{
  "n_layer": 12,
  "d_expert": 64,
  "router_score": "sigmoid",
  "routed_scale": 2.0,
  "beta2": 0.99
}
Below are experts of layer 6 (counted from 0) of a mixture-of-experts language model. Rows are named router (the router's row for the expert), up (a neuron's input weights, with its number), down (a neuron's output weights, with its number) and show model dimensions 0-95. Each number is 128 + 24 x the weight over its row's rms, rounded and kept within 0 to 255. Numbers have three digits each.
After each expert's rows: a language model's description of what the expert responds to; "gets" lists some tokens that make up at least twice as much of what it gets as of all text. This comes from a sample of Wikipedia text that the model never trained on. Tokens count by the router's weight.

# expert 16
router:105118110091172124143143162118133115131137127134126120137118082142130129097176106099129130081137082178122105109132128140139085115141141155166091108111135135103118149143112113062129102170111120140111106113090161101099177099141113157091146100140149138116097146112149097154129119124108152146
up0:140135137119114123137142156109138104143107135158124153206128131131120143154117095137114125152135096157128147161134137110159150141177137115143131128154114158171120102158079091095083089095097146169132110106148124101148102095127096149106153126108161169128136099136122124098146093158108114108
down0:134117149125131154109106108151087113111130133077144131116130130124114131095114151126130118099142164136141129138116124121115154154133112164175103164138127120128131092115161143156114172107123092096168168156144177140106149148166142147176124141168186175143121163108131116096103126095165128129
up1:126097129147145128132160146133130202141126068122130144143123141083126128120151140092125121104112119068111115081120091118105146161103147136144130126085101129125120122123159110123111111106110146118108099105153115093115118078089144135182057121151155120133136131123140121103122123122120152162
down1:155150157121126122140191107095115139142121110161142137092121134121150095096120147181092117129125109111179123125098121084118157101134133146125101100124096106176128121124091146116113100104146137080126112148141119143133128150135102142160072131101150168100131174107140110105131140153114099091
up2:147148135120116099162090152110159134110117129135112197158157123142121120119169098137147129111100094140142099140133119142132133073111077133124143107099128137081093144148136106113137125153122142155140139116107189108136151116126132136139161164103113090167165104130116143144133126174153087097
down2:145126139127135109153161144115145143119145170111089098099137113141114108130141137126119128134119165088121114127130120175117105159110147148112082157129128091111120115139119105102132103095154125108142164112153123136112150181114091173147176158084062115102121119105118171111172134130107124089
up3:103158171147100108121138105122092151089142165097131144157132143153111090115171087113124083181108130165111103122118123129138122108137143122154109121119136164100144149125114090115118102080149158159119127146128118143101136200126132143133143130085155173133162089121124130112134121105144133101
down3:142122180156104173165120127123147103069196124134101102147129131097181142146123106100138152145149143128135104146137132133137169124119101134126164092116118140100093096108170171159115112105128089128139139142142135120143161110125142150162135169090130133112106108119137110138126161104105101117
up4:144192157118130157136107143123129118100156145119115149152164122147155083138161078087136144118117126086143119178153085149113128125114156168111141077126126119110128135077130117159117160164143115105137105175135120106137124116117141170132110136084162161135129136094152152120132099142134117122
down4:142142124152127126143122125137096119101142128135086092085133167116121114128071131155137145136166165093142125126141095130150097137145106119147111110104078123134191152146117146130108078112100153108145131154124099115116153123098152108162164152124148126114197153128105089122132121172115123150
What it handles: List-item separators. Commas, semicolons and pipes after a word or cell, separating items in lists, credits and tables, e.g. drums, percussion, vocals.
gets: ", ", "; ", "| ", "), ", "- ", "); "

# expert 1
router:151111117110114106115130160090133081123136160125137147156108105136138131105158151138169136058124129147133145095102155137125107117113101120162098094058164127114124166101117117089140080123120111143108119124108132142107141163115154157117133099126167075133110129118124110150106113090120161144
up0:180060098116141144131135083144105130111115141111175125113128147121152105181089153147127144149129136105111116122092108171108124132162128134128112124126147092145106106113162115111190144121095152141173132100152165110126149134122126143133107069135153089109124146116153127148104108114118130148
down0:160115173099137115125109125186146137128150155148124178143103097133139146124131124131156123119134132112097167118177132132109147097149137166099099132144085092134082122110074104137154126142161086113129106133163145142183139117130111138141191119154125140131138095120112140118147105095141149119
up1:187128150126149127129123159082135112128128148167183130113089130145159129118113131158149148099140149133167161136160134145091077129105130139128142162114140138124132154083133107104150122122184100092113124150110122113158094101134102129153142103143120077121092082127127103153111127133107152150
down1:091136126138113118139115152120142113130127103118144099155156117126096112133135132110103114109084101128187101137097119130176199112147115156141139096119126110094130171110147109167110127175119145173103101118141095147120123116129185117136114131156131168090133166166100155153133133151131122124
up2:113132142136138104154134137118135075155130140140106126150141118146097124114172103140158170057147101093131098123133144079167148129103120096112113114094154136106128116148147115104106125147154141173115140116135090138137124175114123103096123098142139141064113139166137113103116095127111171145
down2:196151127142138142112096101137139134130135158192105143141126131111142121132117147132117147121121149138114115151118107155075112110093111143124116097079101098154157103129091137127121110121156114104136153131099173084118145130135160161192128142133096107097118116069124147124122129127116106086
up3:126098151123137132091120135137128131106141170151157136131075126204167101133161103093093121109131117145146143111134135118153138116110139104131141131121128119116151123125151139155091107135105094130119161138091126177141153140115120147166107119117119093107078160123120140168111103046131148118
down3:084133152119154118151143103126135123126118098168108100141118144159134145131149142125107148143044154122142105131141147120132159078132137118115139081166121103113150101131129140156149168126105106165162134095114168106120138173122103104149129159126154110120081127168126114111147130154171092112
up4:124106157146115111104128158084112071121134131131084129128120119134122111113174119146134130114142121133091122135113120090114127083162087131176121076102184152136109152082119135130126102144121116127114145141136158104137121157128107150174128089143127068147109124102169117121153165104122151145
down4:168182083099101153163105173179157159116138120140167135134133091132138148105099119127119126118136127128130138070097158085093093112126098100121151142125108105140106155130163136146138126140159101105110134120166109127148110119086152107112170105124094126120143134178113148125118115134152134120
What it handles: Opening brackets and quotes. Opening parentheses, quotation marks and brackets after a name or title, often introducing dates, translations or ages, e.g. (born, "Memphis, (age.
gets: "(", "\"", "[", "(\"", "“", "; "

# expert 41
router:113120140109147117144138154159138127115126094144105103111111068175128115121172118118127132107117114153139111132125132141165101128148106164145069094082155082105114148128113116097160120157106102132111122121125150091100148130152098144110165111149151121152136137123138075166139129081086154157
up0:133104120115111152125167140106128106181143121108124113105133103148101128107139122135081161136116115147152124114168131117135120144106081116145138151135142130122116158181128138096135128118099153128116183148108179114082175101129086184112137151112118096181127094120123100110132118103157155120
down0:113137093142123138103160165106123100133113153147086120119197126098128177135138109161143143148109105116143137145139136126143131097124139111175190123155136111150142136118154133172149129125144143140141111183116102104125112135082161113117125136114132090160103132164109152124098140164089101092
up1:156102071102119088177162123121099161152130142111146157108098153094137118093104122110120116170139119138109108155121148130132127131139114148095123133098112110137107108099120192085159144090119131146141113118163154112178131117097118160093132099174123128117157126099131126171137137111116107146
down1:122142138101093126156140086107135140124171133122129133165130152123148160121199143135134122150137160108156166139115107131123165124064145129071104152139082110104151147158135155167132138103126107129165160118138140140082112128184152121134139150122099152157128151140107099121114143141138130157
up2:162101119120155118153131142163129090108162148093108125103111102110135129136148123183121138146126126129099122120109129138150132138132128120105090077080147109138165038110145130182158124127133086129128160139140146182132123114125140109148105132131096131155172118127092135092120108142143119113
down2:152128116151131146118136133122150142141074114122105116132145124165075109102131086155151132110108082121166143122145143139141193117135158119099090082110158136135122151168111124164113104125138122099165140142137164147116122125112123143119133150101134056118152118167134128133120162158138073139
up3:082099135118113111119124162108104142126146143153125165147123096151118148145102144132070089111117115149146144148132079140141116097121126131097155110165148196147161158181146139097164111154142138117111115125101146147099136069118108172150126135129150154085111118144120125125146114127130156112
down3:109149148112146129147129112126136051134117117103071113129129127112128126131122147108146167166126117145129123152129176106119132117139190141127135151123134129117139129113110118158085135151130115130154178136083080056119141132112137151149136128107097133188148121114121095138155132131086165129
up4:146137135155076129111162124129109098166103097105163122128149141138114127075144118089115116131159130141151139120103112106137141115142136137107087107134139144154162167113124144098152118125140084104093132097126161117115153110172077153080129176096096151084134112111131094136146111100131103144
down4:104125160122123098114131177127112116130151121131115127078120147128103087142097153152119159126073083094161105111085110130115138140159172156113140092109100158135182103153097100128106110116127138139118119162090099104151124150108100084123150142140100123147148102115126157109124136163114099123
What it handles: Possessive determiners, table cells. Possessives his, their, its, her, whose and possessive 's before nouns like own, father, plus pipes after table cell entries.
gets: "his ", "s ", "| ", "their ", "its ", "her "

# expert 52
router:126100109132138125141143161087122109115123136118111153158127085173103156117154142140146143064131114156148139122109131146143095109143109114141106087082172125114104164095145115091129095122115100161089113143128143123107145183118141184120115110130157073162120146105101129123107110119114132118
up0:135137125117110101090121081105135170070134138089134098143098095116147114124160144108086093117148121141155141107117127127107142164094122167141078144095101112155121156121143139112153142134110126097137108137101104135123174133172091111154097161084138127159132138100157147159127117134148160135
down0:107155128060135109080118130133120143123089175094151092138165102124103162103108137118118164120147110124110113090142115121133182098099112147138141165135132117151132159126113113131140129111147149162136137108127160115145117160129099158098154117156133150158119140107146132168131164189143165148
up1:132116126123154137121104144159076122139157189125165131098130129143136095092155122127121160083134126131103110101104145174127131103127137111156126108119083138119102117121117096145130121178139129155132119108151172139107105164079124170152163112126126073159111126131125130121188136121156158140
down1:141126102116083111101107102078160101115131094106143168114108107118122141155119152109121069128125123163137101098113163121147129095128129142137135124110131107113124109122154130094122146145119180129112082159093091063122148116070103092114099125128121120088141127113104113118121113128093110155
up2:148136125134125109145095139109148152145175180106135094132132127166113127167105099117162148119126125160128144124103122095103120132109198153145115115103136107119095100153118116128129095116118143158133102112150136105147119122100096121145139127175177094173175136138165127158159127178105119118
down2:148094143104153097156133075130134099145153145131168130100065151162138139145111174133126131159107156095138129094139161129155088136109134142125122144131154160186110138118148104114144139075147125140131136155148159144112107087118151125149085123136132169147126103114136099164113130104129148163
up3:129132095083089113144152128167084149083116100164158127158147137114137081121126125122144137137141134132110131136119114110139108135154131142147176151097162131112105155111107114094129148141122138140172132132072181143150138120148124117110148100116132070120141104106140128084157121070089117114
down3:118123172150109098112135124112130121110097174136117160117154131131121163130100135100119126108121145087104123084167118086146146149116106157136132149134127127094122157134174096132144093133114117098129150128157119087149168155075118185104117132129144133138111156157115164162116128101173166095
up4:148122085127100177184164150100109110150101136138114149091154152141122100093161132133141147131127154143175155131135122139142137098119149138132070141119126138135064110101122111117129155108142144152082129125103136128117126124076091120118137132134157079149130091148079132137152129114134107157
down4:094090146127125153146191130145115083084142110136114159138123134135070099103142131124095164117106113134147136123124122154112092156144177174127109182191110118130126146127119134134129104129157130146105166105091107129083142115145145144143116123138111128130126156117115152137135150100147104082
What it handles: Opening parentheses. Opening parenthesis after a name or term, starting a clarification, date or code, e.g. About a Boy (2002), UTC+3:30 (IRST).
gets: "(", "N ", "[", "\"", "was ", "List "

# expert 38
router:106114133139129096131141165117147118120109142102123159129111109186155141116159093142161137091130108147188118158188124139135149109124162137128122100091171126118140093144122116097132101139124073157117127075133127138115154152154132148115141111120143095133115152075105127144094107085136136157
up0:118164105088120126139155072097098145095116108154136134099118136155123153117144095133129121150121102092152137148149123133138125133100129114137178144152099098135156114102137119148145155175093169174124131113111177146123119143149129119108086139106114142131184132145158123092155103163132108077
down0:146147115115142155150134095150095134121158139093144121128154117090091121132110181072133171130155151101153127135138172098104140169110105166159131146140122115101101088162120129173134138152132138145099140139072115119138085092161134100109129120133123114150155129130140118114150136113080145158
up1:137136085132095135140063110132054186145113093134158140146102156110146107102119114131145159118113132128104156152151160138093060108112095126116125156087116129120106148148125143121118141132147126130111098161135166147093133126123123132135158164132112124167104116130089105131128126111105150106
down1:085184157146154139094110096153125126112086094135161132117108138151141139174098154139101117142158119132094088129145126155096081141151125115163170149105112174124113123120115124163116127171162105084104104157086117106118116136121110128139128138157119147100149108131116087132145121136147120094
up2:125196155124073139137144122126088099145109151134090089124147099115109151111128128130114133132171080116145116135143127107138146138130118090082126168095157122114142099113116135142128124145158127161094137138091139156163121152159098165105103089152120167123107110128124108162116165135102143164
down2:133102124121134118071104129095138148126156130100144122107134117148172139150113144150172089106114109109122115129147126118103119149095128162142087128110098126129115077121060145099148087128119134118096125102131132096102088134073074122130122163094108145146127099126109114099130107160113148099
up3:106179147131103127139140152101139181141191156108115117143137156100152126130066167136136123133118093116151103136125158124121111146127119106143146132142098107128127144116096122151175150186150194083115160105105161146147141152113141138105152141142115122114124154103142116111114094122152120133
down3:105144108148168121111109115110145206063142117136113126107108140121154197115096132149139108157086143129148142132115130105145126166153131139117153100174156110075145121169112112167156131145129125093128130128139086135132153103134143104131099152140168141138128140120140124099160135129157123130
up4:098155126087122125117148111128079151111096120168123123102112149155151128135122157113148127122116124132125103154153075146138067110137121144115100110099156140131155126108154129141147094132173119100112145115113098160194140110127137108102105111115100106142081105146145127153192172132141136128
down4:121117092170109170173120102093147155118108141139107151157113132139167152156091129141137114150154101126131131111109086075083151120161161125120162139123103127097112119095125113162153136141089147137133120126108141115081085098146136109142158107119126184137099167139114133100140114122156144145
What it handles: Time and count nouns. Common nouns for time spans and quantities after articles or numbers, such as one, years, month, each, people, km.
gets: "one ", "years ", "time ", "1 ", "year ", "I "

# expert 32
router:132126129103128140155155130139171078147111118124109132114126133126122146149178129082154093110110115131152095127160132209135090171113110164159119103087154123076078132099112145108127086149130134119147132114111144091113124101122146153109101123159128078127126149125124092135119121128136130136
up0:135122156116106141131145115126153113103130175124099114101130143129088099147094139085167125150115140127173130111119090168110110185130106118154132101057158116090075147118128161154138146091103149120123112125127127130146093124114122161106114122119165119108119113119183115116096134091145122120
down0:117126083159100132152124134123127104105110112097136098147157114098112116151174164092169111091106170130126106086123119141125177188132103118158155152125099115145092130109132080114142121161102125105118150124130101149155158141081156119162092113152125126098127122142111139128150149136149141099
up1:146125112137140138160114154141180134150085111108169104108102112134128140100169130119106098127121105116130135097136117165110120149161128118113123137114137137120090130110097175136082128131149174149084139111125116152134126112110162118098143092143127101157093099138110086077101082125082086130
down1:156120107135128175134128121096155097158141136107122145142122125186085146147134124164086096165095164149132092156108111082121105107127105115130128147134122140108136106105204133129134132111100106085126123138131141174100128117183118127146129139112085150138109101136135113111124163086110137131
up2:161082116076094100113164122146118144123142150145158137116142094114107114105127149126104113112143067102136153114076102116141165141091158127104129137110126113125086109116109142116157114127143130116092122090101138104175074112116145119116120101128087151114108185136146168131125109137152126136
down2:169159132130093073159170124136140135098124141130185142139133106132081122162149122099080115149141088119097113155141097127135145120143130139133152146107136118144119126095109188115130101102148156075131161096103129110115148114096143136137144116148089167128120143091137150109155112152141146098
up3:102135118149092130150111101165156120112129052092113113108094109128128151118128141085113150192135136137091113130134128139159137130119106109119136135127163123090143162138147082188119123109131114162103123103103143174115090122113117140118083128142105153119119134087146080152116125130136146113
down3:144131099134153125098151126101143161100134137131130105140146101103097186155107102125140140149173092113091122091159138122131114129124160082080086094130146110108141076097170143109135175110130134144125162076145135136157129147124128082119115124105164140121122115091138116155158123150127117133
up4:071132134114165106127093154080155129131112156103061147103149125159128107156106120127147128097102134139087116136115151144117141140101137176128113128161113125107131150096102152171159111076065142139116138092095142111124111157103120133138151087128144115112161109110125126107133118122112108108
down4:159125093131120128092125173130132180108195110161150148161142121100122143130141122120126136108147101118141140159152141132123117135071092097100132174146134169119140126133137080130137136124139125139118150176167079147124113131138115115095090118133118143117117139102122148112113127170177161168
What it handles: Place-name separators. Commas, of and hyphens inside location names and addresses, such as Berkeley, California; Prince of Tyre; Aix-les-Bains.
gets: ", ", "of ", "-", "in ", ": ", "/"

# expert 3
router:122127084131167155128135130113164103149125086144114124097103111128142120106162137092152125107117102139138132115116090148094114157141136146168124121110115151078100131129133103103138044158119127145156089138106163120088134112166121189092117123100155136133118132130137109131117118100080125133
up0:155183090094144105155131146130176113121158123111098135177145125160130133132114133104129140130123109141130143175084124182144130153140118106135135133146122151134078150159154091166111139124115140133149149143116130109120114108140139139084108101132106145104095106121099122191168179096135117132
down0:142136111087123121083108152165127134125073119143160164125123105094140132124134093097121123090110133128124108124110137116168153160103152134100120147131126108105131128105089105132109152119129122085075141135132162121120099094153078101166137140144094156164182126080094151125155130128116105119
up1:134105149095169131135146121127159117162130106148115160159101119075167148122140141107138181154149135112148137147136138142081138166139142110113148121136166172118079143165108154103121080139121126146125160149145132137095105126146175150134134143140171119132077160135147147151156149111132163136
down1:116136143118110090152082097119104131174127148102133074152128152147167131145119076116117132147152119167117111093126118123131101112117100128120136105091109113142143092089123095145151101125151085128120131110147134163158143121118096121100143094154117135088132112100138110170136133123071136070
up2:117152099128142115118104118145131140127129119158077150097160112072138101141151127105122132155120130080103136143171140140115185132159139134136126094122129180125166117108125126146135081139136110125159124117097164058161157124137124188127125120140139097135098127103140131144115131180127161122
down2:087111133120119148114132118097097130121141094104149131096120138114122149134087132130122125159148161092156174106123118142138164127150128135123129166153152102160107129156152138146148141112120075103080136108079104125129147068149124067166133115139099111097116141176119149135141146126152122082
up3:114131146130110106106118113141171145150164149153128150113137134106116075139132145152157110145109114171154115160112123096140128110126131115155155080150142131102102126093171147160087122144106128093092114136094102134106131205150084127144120095141112136079100154095131114116132094112142118138
down3:089144137098122162163117114130128132103125115101114113132148158149127127119148100109121195128121167095094111129139127169141104171125119120113122139178129119106143140141145119140075207092131160155115113117139091171152108097100139158140126087103144105122140142106132128141112126112100166139
up4:120169111153091107129145124087146121114102150164119165138138140133107065128142132101115152148146101140092130119154102114108131124116150121109125118113129114133155100094157127119144141128094115098174097092134172093171138156123107165142140151105118089121102110163113136128132145076123076167
down4:144109114091126134118166117146173102099128148127078119138176140147113141138147061108098114100152098132114137140154124137148133093162154130089119112161137103110139145095143145105154101125154119160138170131127106108195149154131128178163110134153101097115163122136129157122130131129104138115
What it handles: Infobox field separators. Semicolons, colons and pipes separating values in infobox lists, taxoboxes and succession tables, e.g. Class: Gastropoda, Scripture: Septuagint; New Testament.
gets: "; ", ": ", "| ", "); ", ", ", "==="

# expert 10
router:148110145109140107198152154122138116114133098160107134127098074149128125141163110126177128096108122151151138150119108154143105143152162161134109109124146144121164140116115096084148108159121134132165093139140145140137111108120161140149149107132125136136091117102144112152115119086117200177
up0:162079100175115126175112100128123108134139113116115131120121159165119092141118148129181103115092117116116141146154087131116129122098086077121111144123096101096124104131089123163134108112140120120160102130132070164123098132132109147088127140098120120122103147140165139160083151142112153119
down0:158116145123105154096138151165146121114103135145105121118144101111123104107122163147134125070090084143089107094130141144161132133163159143111126116128161085127140115099150147119092143121150090099123122083177095123154113140092105102143098104135136113151143128088114138133130093176165127101
up1:160133137136095138152156125131100096137154159127095120123156089133119170136138107128174108137104124107084120148117130119119121136107099161117130089121113079067111187148113115130164127135128135160174151112110117168129182108119154119130111148103164124139163125149113131109159133154123079131
down1:113131138143110119076114106133144138133158112129140116133127124129161139120144184143114152132143121116152087116119116140128127110101156104116105154147142122109139085139183093092156134169184154132149160114103137102131111153163123176158153101153151138150114189147132118140069123133096119099
up2:135156081118110128126116112117140159181146095106151143152124140136148134190128147120108163168141184096098143174154110167116119148145087181157111122128149173106099123137162161133147142120116102133094106122122123121105116139114135111158119116122097103140145114104129142136122123064126142133
down2:203168142126138096156114139091179161151117123115104161113126093158145114137109122097157128108111128084150130127150130114101139137145114109163128123116145092115102108140142096147143121172157155109130136131179183139116100150161079132121143145102136140106156104137138120147108118106145157152
up3:135119144109183110108129088132139143142154136144149116101104127121106118160088114158136129155039163099093148177131093134093129110141106118085106146132129111164108106109099131151141112118145134149155073122109151148144118106118117167099125132120113152136132118150130151149103148091134146160
down3:140145155116113135130144119117137107144119102131085129125140161184168103132159105110125151122104127086110149107145112111129166144154105122152175104136106119116099112129051157152147129108106109136185140146111145163132128144149141190144111118103093107120102138084111102136097129098148138124
up4:091095128138156096146188129074162105134119087110099100155124108100099102099122118157133158167137133160144125154080142125124083158167145125140128111133103158130118106142133144117147161129139164127134136163111149132112107127161150148100086132081124126096122144157102124123097154116148122161
down4:150154144115153141145101134191109135113128114155130158099094136083111116161179110124120143107142136088123081087106121151074122127148134127133128108122107145176106081109105122178147150140112121104155138064141138138180120149141126144141160129120130105124147169128137130162134130125113131108
What it handles: Articles before predicates. Articles and possessives opening a noun phrase after is/was/as in biographies, e.g. was a teacher, as an assistant, his.
gets: "a ", "an ", "the ", "his ", "\n\n", "A "

# expert 43
router:101115111131179116157136177135138101136076101145137125102110108127123100093157126132137151109101138130174095131124159133148118143139140144148075068114149124104110119128096139097150102133100098097133072111145138126078129125156133142129144111133162122157121123104166135142120112080117144174
up0:124164103090124134116161133083144104127076097117115082157120146157136154118129142110168119160151147142171124133131140148170111100142117125137133134115150134142133124124138113159099164077155143137129119143153095129171111083104088099134112144111098135092117122164167116131152099106105150079
down0:157107131160115134119151160097122162108145113146132095114118135140116151174132112096057152130137075158113110154154202119123084130133129120163136108101088112130155119163079127122147109138135135104120123138118138129130135157118129130095132150135158093151108115105151146131144074120173121117
up1:147094166176117116114142104122160142103126137090084092121093081142134144108120130127083128131112124117116117134115133184134130138149111126135108138110153124158098146116117169139158132149097136126146138166150122102137140119165094141091156114138075118169147148108125081136150117165159096173
down1:139083127156110118147141125129106187149186144107144091128118139098130227132152105121130128129170123123118163156127098142136165125147117118096100156139145100121131135136127108136162164110092122103122113148143116087166106135144130109158129161117128126149117154120138136143120161119103173118
up2:153153133139126143112157126087092150131100107108103115119069141088146140104155130158111112099130135113129149167131098152150134100169161163140137117140081169110128157123135108083156111149133134121097123147137122146164160145116130116110125125119102095142117145089170087160132111157122165179
down2:116132100100165099136148170122128110135138102111205118120138085131153148137084088075132115136143110120146121136122159116098136101112150105110139110148132136126164116167129131123141120155092117114126087093136135098155115094103146105112099108120144180146107111123116164078133119108172109127
up3:104133124163129169123143141150175173103137128160161144135139108154141180131121118168146133152173132166166172166120133173159093115113116128132135093150117111135148123116142132085135173164152129159114130135159111149086112131124142110138107111088133086090111128150108170136123140116120112129
down3:140101128120099101147128119134101096157117064114141114151122147167076143118123104145141169135168104123156147082145112086098152123113114164111153151082131137125110145121127169130163107114133117143111145145062130122146134092112122149116125105148142126161120128134129164103116144156106185110
up4:130133117105160119149105132137187107146106122119167160122119086136130141141139127113138111124137157140161103108142092095149144109105105140137080110117113134167106129143161148163110139080063139137149088161121151077122145103147078148125127112117132129108116140147107179126138089140145145162
down4:107100152131132130127116146116104136121197058119131113124118097153136110182128128142134140146147108135121076117135132127101115156152120105106163178085157158166159103147158099124090104105157129145088153143116098154142119155127137121136123146134132133080150113125149142130125111130109091087
What it handles: Determiner-following modifiers. Modifiers right after the or a, especially new, first, former, original, local, largest, United, American, as in former President.
gets: "new ", "first ", "former ", "the ", "United ", "American "

# expert 23
router:096094126129147108137135135115151125133134101133104126151100115156186113108182109111144153095130094134130118123115111133127113133143143152123110088102124153105153149119110141092118108145105101165092087085094153126077169113157144144100143107141167086122094132104132116168081112100106143143
up0:134065160127125092132130150110108151116120141135139153134116121161159154130164121132117101091102098126103121145128126142110114086106134114073137126129126077134120150158110075171147097136130091172134106070135143115142132138181138149114150158165129123094112132125100127146090158101138142135
down0:113126150104169114168135121131128130133129161102108096105157170110110128096106125113131171154103135178123122127134156156091070145108112138087144124140117096101130142114087136091130150096131158187161159120128119104106109156139108117170150136131151105109142149088138149113134158093110153149
up1:104160111133117133109132142067159165112143092140142103089124139123141130126192134091111080150106130097112086066126097121145125110102169139145156103155143103151122121118139123109137127125148102113152108121148105114110134143128135145146123139086159125117103127118107081148136089106140112067
down1:144149131096156154108136111126144122116094053134119115128111112155107072153114165120120117145121119109090100125168117141127139094137132147100117135126130128127135125139150126138135109138115099107168151141128114131142114111128129222185145106097072114117138130172093167114137119129137107116
up2:118144158147117095166116110132107143138118111143100123148108088097168107123151119154124184127133124141076116175090132146156122095117101183123099114140146155119150150176095119154134130119094121132115132094120116128108118155118129173136128120157138128130088140113148091091113182147114099161
down2:141092116121157134151123145151142116129148093114133142136125136089093102105081104127123106137121138113105122110112094115148144111117132133123164110144089059141088100118106120077149115100181106130133120162083108107160094137119121126133090106111135109196124113093135127098152123160132104102
up3:138134139160183159159131151120134124158159170132106083111119172141104148155106135134084108110091148114096167140143127157088119141116120201114142115098113140098133090130161169090134142117143152156155155122131145121131112128125146117082116125147127154135161113095124105161111126133141104148
down3:111144150108153130117138081105157156162129136099134155163151112125161173140166159120134131125122108140131162074118132092168162106126129119092139106131117105144128130124093176141100120093155170183119151130139156158109137149127129081139175116136117113133085153162099126108100114138132136131
up4:158096084124168124138126098091118116159121136124103172119141128119116077116115171085175092124164074183105157130118136151124116125149113120156134117157100149097156094132113146143102155125152109127081138162112161148115116113138145138106151112164129126145125110142157102127163132151142149114
down4:163128117112107083113073093089126131080114150129143157166138106151142172113148093108123121166114111115102114149163122104101132106157153086149113099127162164121078128134151136142133152124107138142134128117122121151101113088150086139168138106109151126133090131101130133120165117108167156154
What it handles: Table header separators. Pipe separators between column headers in wiki tables (Pos, Pld, Year, Title, Score), plus determiners a, no, any.
gets: "| ", "a ", "no ", "; ", "A ", "Year "

# expert 31
router:126109093114130119133171167145119100155121145135093128121120115159140130138142091094133101125115137127161106140160158139137123101137148138138046091099181123115126157111127111126122104150116134160118096110119103128092140124145113161115138114145133097168109169069122135164082107142086135150
up0:154113108121108128140083145108133155094106150113141097122077160133105161124114090153128112106104127136164089162163166137108134140117145106123064140125091160108101048128097129121116116167129179123102135110103112114099123133133138116122118106143143108107117150113142099119117154164133129148
down0:144155128123078146098125096135100134122158169123139136128102127110114118111134115139097161116108072163117134116113156106101108139149118122167134101143100129143128107088127084104133085128108136106115128160164179109091103127099100170113083148069135112153108122147144126153145107117156123165
up1:099135102120170169128119126116129145103131119117149128127135130126160121176161092127131122145131081109141104058149175135106101135130121165161149132163128119146118091092143101073119106128161102145157168131160133150102121130089148146139127122089119124161153173136105162103157130116145131130
down1:139105097129134157103129144110088151108126101174107128103105170150129111120103134165107083169133083145116111098127140097160097076109129123129144114110085152075114125117106165120142119107103137127163154123125114120178134126181120093141130143138133097144110105143143158082155117130109132122
up2:121149104176144144158130142119136114103128154143150076164136142118140111128114103128098124131102112106093177107156137092104101156169142120157163140112085078116143160126114128153167157123101090153135130111146122146097145141098122144148099166111179069124128110126111111144098112144125141140
down2:115146137142109165161160099104130104141164132140121139130144146167117159086150142136146129145130149096158160128115121135163135089144130135155078131130157148163138089100126129166133114111138111110113125109099156151121186120155143104137107096086098103099140115122151146098087146066111155105
up3:097128118099159180145156125089151119122121089126092152124132152117147163143130137143081145129130177101138115114137156163156133145174158126139121133099141145103138116159125149126161115080097152128121175167137091102123138106156131163117153120122182132126160129134113162133151096123150157161
down3:131134177153109184116114170119147119101151117126166138131114123128114158106123115111181115122130142122180151154111112126119150144137124108068140175111171103107121161129115139115137151139080079129080130105118113114109093141168117136117130133153125148128117123136133117153175156136179121102
up4:113146119163145095041134112125145123093198162101113160152114132150106132119107148097131154159138150097151133115157146118162109107152120108102105117131140150106101162111166109142132099104117118116129151126134133091117110126124126148144124100125106137159130181131158138129099095123102174147
down4:093119138119157110135147107162172125130128096142162098177119138085090128125142120110157125145169152109101171132139153168134124103127074080112120161100125093104139090135107139076146114131119130179178144085121102156153101146143131140104133158148110129111106132148139129131139127145119131129
What it handles: Abbreviation letters and periods. Capital letters and periods inside abbreviations and initials, such as U.S., L.A., No., Jr, Inc, vs, and citation abbreviations like Vict.
gets: ".", "S", "A", ". ", "No", "U"

# expert 9
router:097135116110138122139144179161121118141135124148136130101120102116142117132156090114157117135151098195132106112108146121135104131121111151176096119104145118100152101111091129074148101146136083143123088127136156068105107154124100135141103090177158125139112158143132119149125095099090123125
up0:093112106175134153179162131097122180086114140154156153093131139136137117114116104159145100138136078123122118154111113114117144144136071107167122123155135117113145129103110141102092133107104154115118108123158117156128125144077118135076134134174155102169134124144141104156136152158130115151
down0:139115097097126133149146153166140107117094112166135162127182088100090096109119077116120135121177072142132153150111131115157124146109082151093141113135113143110128130141144133148106134145148159101103116097179130135119171161112140160141121154168085119135124103144136154147116148141152117117
up1:112104129145141125122143096091095069156140084117118131123135138096127082115123127133160125137160113112127078102083140105199121151085116114103163139092161118149119144055140151116116135104110122143123101155121154122142143163108146152135144136102131146138138159125162106095122109125135116123
down1:101100126133154086133119122130070130150095102129122148144128102118124155140095110145137157140118151125131154198130108116147154116127147092120139145113137138179157178104119112077141102101100163128138108146134133102118122127101100095136131164132094149092130173155127124133136157104070153134
up2:122139085110093124107133103094146143155157141081100101100114095128094112167152119141150117134145125099112140140108136139135107141152122111126144113174140125101114085119154142155162169176126131102147115163125115166151111166158128144107147153112106138147156113115100144117073133175167094111
down2:177141114143129122174141138100132109129149149135123158132172150124131132115120083110138141152116127163129102127119102131066157134119131136165101173125110131163149150119112138087096104128114115151182116128115133119160115147179099179132170148103138132150145109136086168120100137135105088150
up3:127154147108095125115110139113150099109124161115143124120142128138122160092138129124171157170117073098153135107126108156121084159157113133167139088140109106122136189144121110119105121136093122111184093088145171128128113159137134149167130137109100109143181136158104175116108127125128127136
down3:084108116151107134109149082141116128118153118124118158140103135129116112094114095154118128137109124122176125072083145106128106168122132107091130067152135110101095091129115115086173154108134140117131169103116111130190106157139139165131168130129108149128133159145144161122115128115138096120
up4:127115140133129167156138111117118101160143167123136096113122158160153120101097140117117110114169112122114106156143105115130133082137152151133108127128120158138109040127137109123136180110102151105093152096120128107116114171121123179078143114168118152154131173135100097117153144128140120151
down4:150085113146146137121178165106141132126140102192125114134129133120125120162140146110090153113107144152125177133125122134122114123161125118125135113150130083134083111150107093084179119126137133140127060194119134105127142123133140133179101113134120111113113094114100133156116140153095115101
What it handles: List-introducing words. Words and commas that open or continue a list of examples, such as including, include, such as, like, consisting of.
gets: ", ", "including ", "as ", "include ", "like ", "), "